{
  "balance_bias": false,
  "vocab_size": 8192,
  "norm_place": "pre",
  "norm_eps": 1e-05,
  "rope_base": 24300.0,
  "qk_norm": false,
  "attn_scale": 0.125,
  "lr": 0.00232,
  "seq_len": 512
}
Below are experts of layer 6 (counted from 0) of a mixture-of-experts language model. Rows are named router (the router's row for the expert), gate (a neuron's input weights, with its number), up (a neuron's input weights, with its number) and show model dimensions 96-143. Each number is 500 + 40 x the weight over its row's rms, rounded and kept within 0 to 999. Numbers have three digits each.
Before each expert's rows: a language model's description of what the expert responds to. This comes from a sample of Wikipedia text that the model never trained on.

# expert 11
It responds to: Mid-text punctuation. Periods, slashes and dashes after numbers or words inside running text, e.g. 1994/5, 5.8%, $1.95, and quote-closing periods.
router:497439487510529492470493510506497478508483553515500503458545538470433591507462502486432527542498503479613500462498502593442513463508479496419570
gate0:479483478561497470511541469536482436439528517494500489507450501487489448420486449486508527462530512509496529463579519550501509464488471470448508
up0:495459493537492515531493443502463499462621445450475414537480475510465467466556447456572557500502417567505542512529455579491465417507508469495547
gate1:505397551479514560553482482510485504563472487530512530454468499540483513568449420464468622485522531529459436471473457447521548488513497449486469
up1:493451580486521549497510473499462485513476476486534551489498492536536458495500478491431541500510492536472461502521486470467597501492463449436408
gate2:520536481486474514445455558534509524488491523467466476453419461552467494471489477479481509517586413526525462482483447449483495434527478478520495
up2:470512481482503614512460474482511537554518551470479517503507486488528433497551496494532421550463513408435524448484496541474480559466486511493502
gate3:541539506531537501428512560443526446507523471516563514498524509509511544552503461465479532513497475515455518454522548528580481483502445524522510
up3:519534480479514512449485515451501465445521492526546543491453525525536519510497484442494464495499480575443486476512527513535501450508461497493491
gate4:517506558512513495484495611503482479404458482543482472506432545450516500484500553498488469529561621476560543528530507542546524449486498406457447
up4:526514554503477485537507563519469492466452453510508430452405551473492551483507450540524490467579562451508574503598437529518551461540541436388462
gate5:557515502489505556526465501548489459459474503604503510510527430422588561458443531535464496587453487506464472463528502588597485476444535505507448
up5:585492475457506584544482580543523432463472453550471556543482419422548549476417486551487473531436468500490515465542492562580464436465524479505469
gate6:455383490510565504462509504463495530516460499535531487560479549500501424519519483427479480522548535510518490465576444500561468514402510524443495
up6:508545558470472499553522476516516517500541510454486502498527496483522539449523466536516545533432476461453480543514530505511504486574489513554587
gate7:485517525537434516557452484464506508549490496485504548454525456483479538550473454519485576547520531453507509478547499493473490481542539501504482
up7:499504540583482503485494487462459517492510538466504533457497477413451545544464472493450541553547473489512565508441487484508467416617520516457475
gate8:534510440511414476510516502478486472510574519532453504522464429505523537478412540486557528527480420523483533507420548477470470512545538509459550
up8:437493517485581483486507493465492547505481478512484496472563524522513446563541444527444542497538528514539519477578492494571498505461551516530436
gate9:528504458467454468479546529510481453540553420476468461480464482486434532530442427545488534452474540471466508536511525543492540557452500483541476
up9:565452471461475490516552504555559531565529456473497488561553526421452503489470434540503536557480572516555470559562526548495558477443506476449513
gate10:576505444498573442516488491528495552523524509488529468513489461525518509537426419510525527466507598511542500542531464512501493457525547452423473
up10:433509487490445525501516524531538441483538558527447530476552470531517474518542520515430481506484448538520508521474537381444528516449489507544479
gate11:536505461446455412519470465466554514480469509470498484517534485472480479473462419454556599522469482546488458492448543492456450492477451531442513
up11:449504514463489557496557545531457520555445456579506546543483572522520547505475466449502417524445454446450535536451558485578495538553514540501503
gate12:489493472498517494568428523454518507532464434493470456484512483538417483480471517525511536572525501443385497514500508474487512429511523566520563
up12:498467482471472533557548505491524448560477420461471476492506450528429475502508466585535539537479477446509529453461478515448517483435561525508451
gate13:571518454476478427500548476525507480456452453482527504461519495488460473511494428508487487508478481513526398562473515558505461487522547521479480
up13:524487524486504528509463466538451522521475445442490515442498472472457542534515444472512552485461534496513485546512499450572513479458560489519472
gate14:451523446531476486461495462489478507447507524469521536422482502464555490513546551482461519436523443514494492490572460452472461495448512512453512
up14:538574469549482418478502555542550512532505511486448454485531467441492494538505476523506496471490468537486509515547503521515514575527527522514452
gate15:536485490513436541544483537536440575431519476518488536530421490479535505481513481450490541555518531531488554534448498482478508455482424521425542
up15:487415533474513519529451421485502517468451511506523530549511495484459513490449461520463536596581510490469521545481411552505480508513463473424501
gate16:541483537467536546550389445523536576514514479566482533534507497537462517506517465502457480559534444471514552536430444503527530475509500578451536
up16:493555500489497474484509486537498442467510515507477554537458520446535544511458408424527487388515511484436510502566488506456512548497444524541414
gate17:510520515521492501467545497520571417455489527493537494463481486532518595551526589425461469519430451511594503522521506475552510498516530497488546
up17:518473485504437492467553504530573481494504519480542531454497455515455622488540598454425488523466480514596517528506511489522521486482502452497531
gate18:580511441498513522457470491440510510475476484553441559498490530496492455504586489505511464598556471442463507511543496503472457502468523456485477
up18:448455485480503499571467471499442556562491536495428520504517483449516513557517442542545516453545490503455479500507529456471485528507419491541533
gate19:539491467565579520459517517505524456535537475508529450515490520466442428446487489467524484532498426439513521482522445541446464523503493494449569
up19:454469483450487541485526493531505559511490519569418511490462573529495543514497495584541509482542580547451488468476517519527457466510503567559507
gate20:532535468504497462430501462477521416474518559417379522467591488506455452471545528483503518527511523464505486498478535440513509479540417492586416
up20:477477509484466491387531450501507439516472538467415549487566524528456459486535535498500482579561483470511483528460516413520501513510421506533468
gate21:553470542460486513510494422541523495560521549458466437538473519436472502441523491492553512540529494498519482525512419529475415533544549522440534
up21:429468409515501508503507588474495486451427523483504512488480453519483474504460471445379468468528483522476505541507533440497578463422498486512494
gate22:516510492511516537483508504477501430515460508528583453461491483426497409546588456481518467535467456522468519434506436538527447536443526607429483
up22:511541546504503537498528536492494546464526453524403506464469465533548591505452550486466542395542511524553510579515516450487528466550535432552504
gate23:537447512495519466456543476486519512541483531437500504483528442494535462494589428494496540491454559544573473531514459605491518465548475429460519
up23:500448462506473444534499485516509485501510548479433492508511449521542463503537475505484514476523542463490484518512440586486500429574508431444507
gate24:616550532476520464522416469495487530539499472441495577473461549436538506455446522502486472388528537438519493443494494512509452527493561512420438
up24:490593550504522535478493486489530519455549494533546546491424475534476554535504474548549449498420544489509465488550468482469487512511480505503434
gate25:521475480558414551424451488489472491568522550511516519498562454488539441527411507458459487472546505550500548500499465477489536474577474548525531
up25:528491517420447513401464446517503511501556532473492511473527546463533473545422534472457459446525548509437540401442451556517556452582504483501509
gate26:457451541527550494521537496493570526527458542479443553540530404487499512496529451455490480448527483554567501445477622502457440602461492466490523
up26:586568435490482475455454458529546513530516499500458505464490490483547440480489479507574570439525488451446530532513484464511534501520514461515532
gate27:569474503504468508498506486572457537547442487493538525419504491507478520457508472492510514545559392577475518493542542525576526500505528480497539
up27:426474476531515588488440502437536521466546514486463466570488498456542563575439565481513476555453524501454534534518500445465542509517507510500527
gate28:436510478507557462550508476519416605595499546475485527499505505511499522555519538506531531485515470470524539553474447472517469468479511570492563
up28:416532480505541478531519494521501597534504511493479532563443509489517518506494541550524482448532442474491501523496415527469422479482468564508581
gate29:545544512599548485511475499542462472463512505475533498469515552523582455536439456486528494469488508513528547490458544506474501460536470487474543
up29:533499464524492569460514495485531450504456461522575515514463533476451575471520504447507522454457441465544469441443447542476484567482544534458469
gate30:534500561544477441574514506523471514498411489429544558522518485452488498503495499446442491481473592519590468468439488584530516519500482514526492
up30:531467462511541556437497510501490455448570528573468390490477530568547439507496485565562439497457438524411501544557553455470520534531480488479503
gate31:463452419478531511521573535528531480491489585512503444435473494543538507474498503482476424521510539509466474489490457557491512490471535490534522
up31:477497492519455454423425488489492500535492525358528508466459449479446531476486525479464518490505508496518508545541506475514567434501544529522523
gate32:512489482512485519498503531438516529513580540478480500518526401532475477479506476440517468474410532492470510522466552491481500490474540538525456
up32:442546492534567505458515475441497494514496480447429461448532429493530472511471491440550442485393550543473525502505521571507437460456482486498480
gate33:464533579506475482446431515472489472568521527540508503482476543530559482558435466516528496507458467525435473442513591435519472448432439491545520
up33:543528552476530542475497551454499493563472559583566535524403515497463471459448461493550458492470449512443477495486630496542480420455423495499571
gate34:551473469478433536471484497547580466478463515457484516416485469482469498492520431571509454490539478555487516479553516529500477508537560512474523
up34:555437424527460571405520528438480484529499459535466440491505480519451480449515478549519427498586460573490487498506468532517506440479564478452476
gate35:470531462554453541496474532520495494493504536523514565545465502479500514467504505555546529493536430443533544516554454471484564469461509506474480
up35:501542484508459465490573463518529521555527554488519526523480513521487560486474475509488480490526479451459564510573422415463558457456504510497471
gate36:485457551482554519509431487526442576470499547511507457464492495472529488518520440500447504440495513500503497487482465567524494535516478450566464
up36:503560521543402467526518500501585486530482489496479541548575493442540467497536478486493497473441432498445513512509531474439499517492514489460511
gate37:452443540487551494446524530483540516442474484494446473476493463463530520501480532496487498452475520496482548434508541479431474577570514525507532
up37:501452496454541468424443474513451498454511462475456498565496433441476457466510528482438513470490460452515507493505492455431458545532569555504483
gate38:527468481509505492588517513447566506469522429502512522476453496486471512463521434486656442526525505522535526430491432502481515504508406547485491
up38:478568473525494490580504510475576537416462491526527450462505496507385523442382468539483534548577453521556470457483458489450476519496508492513494
gate39:507510480500505555498573616507460418532509503572449527453528441495562539468421541461495563531516469495553521498506493518532518486520499593511486
up39:460523525478528436406484471492588531509458549507534521529459541448490484487538493557521528415545548530468459465532492447509453458463585433488469
gate40:551565490440430516493608501454459454498470509529515488449511565452531479460430482504471454538491493529547549582454536492521452520440432466488522
up40:579524496527505511458545558463504475527526558446499502477481544434485529520411619466531514541472492450493479531510559505476532575486475504509480
gate41:512504505488487556533523498520412455489553520499461555453454480522538449557466445433546435492481473510489534548475536495461500425487477496513517
up41:525526466493482574521515491557462463502514468483448529497465467498478483533545421420575420468500447564458508499462513516516481412523494562535543
gate42:528534459559565506528492494494456576484516632551393491565492504548464480484520454461499536525449513464482539534478489498490481468493496536477497
up42:535550519552538528525580522501484514500544645501458493567521482457507502475500503509536572544461467490497599479490496542475422404490466529532454
gate43:494435572503542531484501461448518492523491464492483465462530479506561442512466537493457430549530493484466459494473475535498571519516484496516529
up43:523459531491508446510491549511504426455464512513491458443534476500525440576540508539446510456523548477472463390504526595460499479445556502502485
gate44:571456589497537497533499519525528513495465515555540508481506520520526514520456473484473505470542457479520534522479487488485558523489540499447494
up44:493547456509447483532520493527496541527505478505495477545519446497498518568539499512479497514389523474483488452588571495460493533564404481498473
gate45:562565481457500540500497581532457496514529522513478506507486410497553539552540539398529560488475511442513419501476522500566391520471479529499541
up45:490451527542496497512480483491546504508446470509497517491467539482427505474471411534424497542500503532506579476504526507443607521463516422529457
gate46:449477528503494495450497494537494561519443526430403476494455519565523444446504560491506473511532507539523523501489526606461518502441495473506546
up46:497563488434525525567537529467516479491539457526548493527507482427476520576512436472484511465434452428456488485489484384526492488528496529530476
gate47:491405483564481517487458517483465463520496491538496486450541499438480517413457522433446513537484455458422496501489532524505509538481493466500558
up47:425516521535523476536524494526559461502493489429473460471467481542517451496533429536548528497524543548505505536523519422455439545496481539532499
gate48:486426527615525501530521536523502522559525471518548525516461484554443451542458445562486502513522516531531491499526548555474620478520519493446462
up48:467383510577514458527504504502501472504496487486534543525495478535433463494465477520545503562524476533510493486555577615488570499545437479452457
gate49:479528514481501559428521470459601450503465545511554503454465483540466504515448450518503506525535469555497511552526528525565439534434448467493535
up49:423447498454405538493537525514580471551493486492560450466493459484505537487526497541459548524494477546496512449522491550526467526577518498466516
gate50:451516508524473452574463519428550512473506520474456477545474508438591440520454505577458470475540507498553490474554501437487521406448504511530443
up50:536528517438483481496484502500485519534462518466489530495531530537553548496492645565429496496490500515444472415472491487555492525495522545516534
gate51:530558453520501498502504493457516462575553541637487583541512489492516427435425513539392506434569518488472587525508502451461524437465484494529475
up51:467452515459499494537500501516497486452441471440547449488506435480462539537498551548522419534471453507419492452422474477504498486433567552498519
gate52:449513482533469488465534474476550458441391476497504494470526538470445563433491443410513501530485480462555531464489485547469502505428516573448509
up52:561475536394511562480417472516502540603534506551516520484420453468459411582444467567480518481455461488417498497470489451504521461537502422546565
gate53:465466526597484402547446519518517435569533476430479524538562560500561506536529534457513532493523541494590508480560464523484543477539444485460499
up53:443450522510445432516416520493492429532538481470469553534533494495488499546514506453479556497507519510562443465530504530546518496519434442465504
gate54:494489435532552478442503463525486557506520482479518491534521565482422550501501525457532470526481549522466520540541468520494472513476509505437502
up54:496448394525475503511528549508515463492621487417522459565523474476433511519449487444455500485496492487444488555526495480449462421457519465547447
gate55:479479425538512543503457439472519487549526482452463464526450469497537456497473571518519527508574431480525506512505516602553423433447482466459491
up55:536491522470489514433502485518467523503509462484499514535525507515480525424490560525530434519534427523454483432453587524463456504463458528522506
gate56:514500499468498586437511492547430484539511531495491446483481472498494584431466537503417487496472489504472584565529510532435479378491521512462525
up56:543493454530568514458515497457509493487475490559504460477465463527461483453436511481462492482431441527531476507464460535556462481473465541508530
gate57:449475493504606470432483503492429462472537459502479423451536437547522461521473430467404507515477536480509525492586491478471460506524482536520568
up57:508447486404529505472554549473461419522534468515466488467473451489464463532447402493428535545523519460548526568526476498454456516520487515484533
gate58:546450430555500491484438487488447453438522517509482572428524485402551515546482438497506560454466529513510521458491424452562457489561459434452575
up58:515540554439538467549570474497535563510494486498514436570476510547431425459522576543532452548487487485465465565549568567394572539433520559549473
gate59:500455515543398486515570488526563572498473569464487469522475481548526537487507503553443484511517544477552467448523446512494548449457452541464494
up59:499524529548498515575540454538487478472525456520525570508422570501481529572499516484516477497474515491506509461452454605504489533511509415543531
gate60:482492504442506554518480528453476536542469469447439515525406438489487474524523541549530428463477459518520454581508440515494498461544551506520539
up60:487530523484513448518464478497439510499545501456430499502416413549503558505503505512555424505454442525549502512547475477453525410457465519522494
gate61:455538598448542520516531490510428513527464478544501520497457556487444433476542434430503426552457475517483438439550518519538555524432535482508426
up61:597526498501492482551530584474472493512504453538502556452506512481472556484526437481557541522456453588544491455599522453485494486520503522530478
gate62:510432527422468466511494545511471558507524492449499504531494423448465483520516590505529584561499520518499542533492431530501485542560466440456480
up62:477480554476513475524467528469476559575521504441514491557510468458506510500519538478496585507494511454551587544497353555511481499521500510455482
gate63:484496426528512504545472452471491567574563522482499528518607495472460518453450527525483465534498454549524434524501422506490486574542537516493476
up63:589499564480531503487556497491487530469537465511506494496480485548460542464437538480500447483511521476480511498524597530466480434522512577503503
gate64:485539422557400497483530555466516523513496539582450531533439457530532512461457471525493494527492558458492460486443496504512447386453521519578520
up64:507522538427532529496490500524524516480531507486525477505562546484462497527542509500521496522495451540558480452520540519500531595495506510479508
gate65:524550509473514538504549480456501532506462517482509485471464476473424528510467485493489483448512543540501547478521443521502509524565440471382475
up65:442496493511520525494485487539480554552477511475494529489443484484521553491459469386529462470529497456445556539527504515438530530474495484480540
gate66:502463465545486492517515517479513512509465441519440404472485500495507492526532452497553454534450464505540439486489574524423509500455529453543510
up66:523506472574486500491521534479501476479478469501413396522447502506480506465531474508461489522516482488472427436478564508430524527442560462516507
gate67:537525493466465477592445523468489478390467463550516528512510441519492536504518495523450528510496479503465486568458500543495520520516510502508454
up67:478524536498474480450545530548509494571506566543396513501525559495496476484499507481531448510440484523573618475579549503496474493501494511476561
gate68:499484530451527515488480557485536442540474504512537523462487484566438514490498447529525452527491504466494484526502479532485497425440538515492406
up68:469446488461479507483495475478410458485556607520523477459427528567448470460511487505508542540540464438479511433445483484537526581547452558461570
gate69:444485505423532509512508509496586492497470504537537545516532486456431453512533504464553552500528481419478516495531543419500477480474521486526470
up69:541551502541524484494511492568446431469510470480448481435494481497554528539423443479452443510563530490403484499430475547499508507551498419520620
gate70:514496527511487517511504446443441552639437532481543510535446488507479511559472508480539573541495489510549523461492445488522483483494528536498477
up70:527472523499464562477561505482462475398509446539505490458421501505575509477498502486490460434536489584560489526523502492503473481494469450405476
gate71:519499529482516538489568546476459481576455460467499468522519541484453506540564492457519496434563490408460542545450414551491450525475539506406522
up71:560462513499463531473463489543442480485519562480504536500504481570567488478422509554512493605460575460485513508522490459516571457505466513567476
gate72:541527487489497513494482543545526620520569501454522527440579528509468598513541515493535553504463531538495461482542449578493480496499447456496500
up72:595517476530461518532525530549529536520540468495556543483537502543426560527566427507434596517481562517544521525550499513476459477463434469517484
gate73:403538454617517479490547572482457486566457501575495487503532572528481522506548488525517481480584481501512446498479499493515504502508511475550579
up73:527550585461453606527514439381575504447521521507519524517524568482503451440536462543492531478525468515525523538544548491548505540512469502530550
gate74:403431535459478557409483572506476518572475515470583446436518463566517527403493564538420517517547421509541451516525482466514545449468494555507477
up74:405438498440439526445439570503485520586478516537504435474496445561485522418491610554425525549540457444522443454470452482502553510489518546515455
gate75:477525448470510497503507506528461498512554512523523430532503452534476553485524554467522518518453481466491497460473494594415486570495490534549400
up75:458491465451517506505498520518502532528563507494518477550486476543421583500505498438554550476468510484447445473478434554469540571486515580544475
gate76:494515490572519473516490519431472513448480521488492485500438482475486442498454562520470459505542501501479466495490507501503543547565541538533499
up76:476513539557499493535473531450472515437466495504495466497488462453457476482495550509473449557519495557478417450497464470508517549501540507518491
gate77:665511556477496529464545478500556535561530479465422512540528480572491530452536436515463489425460508454512509463555490532534509540414534387464522
up77:528520481505516510529437546450439464477572497573428541532514462492488518498516458585524471480570475501509505444493454499599520515497517472462444
gate78:526484561506467499482464470573422484446480458549512476508456507493509525456483522497480631495579516521599484546441452524460479392533514489493582
up78:522511539485525509543495460466563477526531541535412529461527513565545471521540426504493359500427496485401543457514589516558557515418501567511506
gate79:456434509443520502565525480524435444474490440504552491472511489483542490490537520584507490484454559455476545450477448496451529537433494508476493
up79:528393516451540528522501447506470506504444435510578457492519511443576509537512496569535459432479534537484578512476402508444501497416499479496533
gate80:414484572451460556504474469526509454526484503503487449463529568434484482473441475463560475492397499494519533494433559564513455500414506496459583
up80:396452534490438504518415480510529425531470517503505413468543521379471507444458463485549485491464467495489525502466549541504479510475506491460602
gate81:483449434532525520567535515477507546541545473511478491521518595537543531407505456556521467502545557504540470469465516427487417497452440454439522
up81:536556590494453487490508509544500453453485516439511547504432389449497457536483547538466538491496479496414517536469514539566570501539549543551476
gate82:505468492556534508484473528458494517487469544484533518530529537575534484451487591488446501525494563424540393507485506442498507490458436544495526
up82:517421493516487577415488505468523461553460485493503515496519535482554463541532468466510511498590516467568462524560468443422477428467539542519466
gate83:475502471432481433445495477562448531501461485470505526528502498486452537481532586517505483488461558499497547543461537527523483459437474497508544
up83:559526512496564530486462488461554571478482506532458468493503463501556523505491500509502499474565500502480493462496483495485485534490493504480465
gate84:463483489601537501497486474542542485512429504517547508564500520560487520487549548502540450470520485495610449553492498522594485498466466445475468
up84:560482439470479468533469551485463489519548391541470467455507437497438549509398488523486482480514497543403544499568460488449498479539544501542561
gate85:544450538419456526469495474465545420532479440488499543478513529541525480441505428494553476406498518487501498465425458531444527514472502469500510
up85:559536441536572463555527566512479512427577471545531479507487516451521451641542509497443526503542488487496482536530469484590552520488508494521480
gate86:448494488539470458480433563518515535520514517431551453601453443445449482531489448466443452559604444518466511465501494532459508424533505538497440
up86:542556435514504474498526494534521486518435548510491437489515538445547543471432473500585487501515514488526452528486520506433468415469539417560467
gate87:531488545459519525520437489496451505478422556427530509479577525460382485499561509501570516510480511489492498514479516497445511427532541520492518
up87:498541555472502504552430557439449471489512545441550471472552473452441436504508476433459522521456491489520487590515513525462515528505527520516544
gate88:524472515546570498528533373562600513476497503528461483526479499477501554454457499485489554521448521448494522480535479529529487531478547543578444
up88:505465515501538487522579415518520513518539462475521473481453458494495545492476478480501518523425511521472519499468521538512503531503506526522522
gate89:566502592424495479520500488469445496513515496482433432508529539502598496470575507484448523510465433496470542461443441567508457491490493514549496
up89:499566537554501522447484428434511484523448491473523541486527484437449524529548503513482463476508486507522489444529540485513564473501518461417510
gate90:524567497438491431548515418492488549462469516513477529526481479532516551481464441484485487516482506504468465484446495459488454463489419518517480
up90:497608548539477506520510524428480475524486471495490515473434457455501490487485548502560462515559450451485508436458478495505496590541560508457508
gate91:464496502423473512576527452489527488511484492470494468509526442461567544502517462482495485460549462504526442506460474525400494521552563454593451
up91:520515473418476507574523465506514498561446476509527506504508449447519505509493473507548463477523494521490445450494443501450444470516591395543405
gate92:456497480447446533429517498464486452545502468501531503491421508464444484444501541579551501434525569488519555460480490509557460551529461455505517
up92:539552549471524445491460503472462521513449522513515533577579520506587465489485484458469527529487441504375472526532450515507540513498501481503556
gate93:457495469464512447529457462438515541500583531460478559544483479520487501520487455513459459538484532502514521497430559480460503545510459513460399
up93:496485491503552492567473440459475570437523488453487527501454525499457534469513455535512466576496505474509489440407589509441457559571498493513434
gate94:470441544513561525507467484496513530573523513499475516473461563471547546533562474534457560536425567531519484485519490534529498554532477472482468
up94:552456541451566512499362566467453474535444485489594506492436573512526554488477490518461433494460543573495449549514455514448536540474525502481598
gate95:484469483458481448524466460464489511526599485491426466613577498534522420471503457458535482516529548499581446542505440468527522475507534502467474
up95:468499510574486537423519518526485523494467526471608474423409496537449585511456522519444503477502450499428579478469602512508516484463526493600492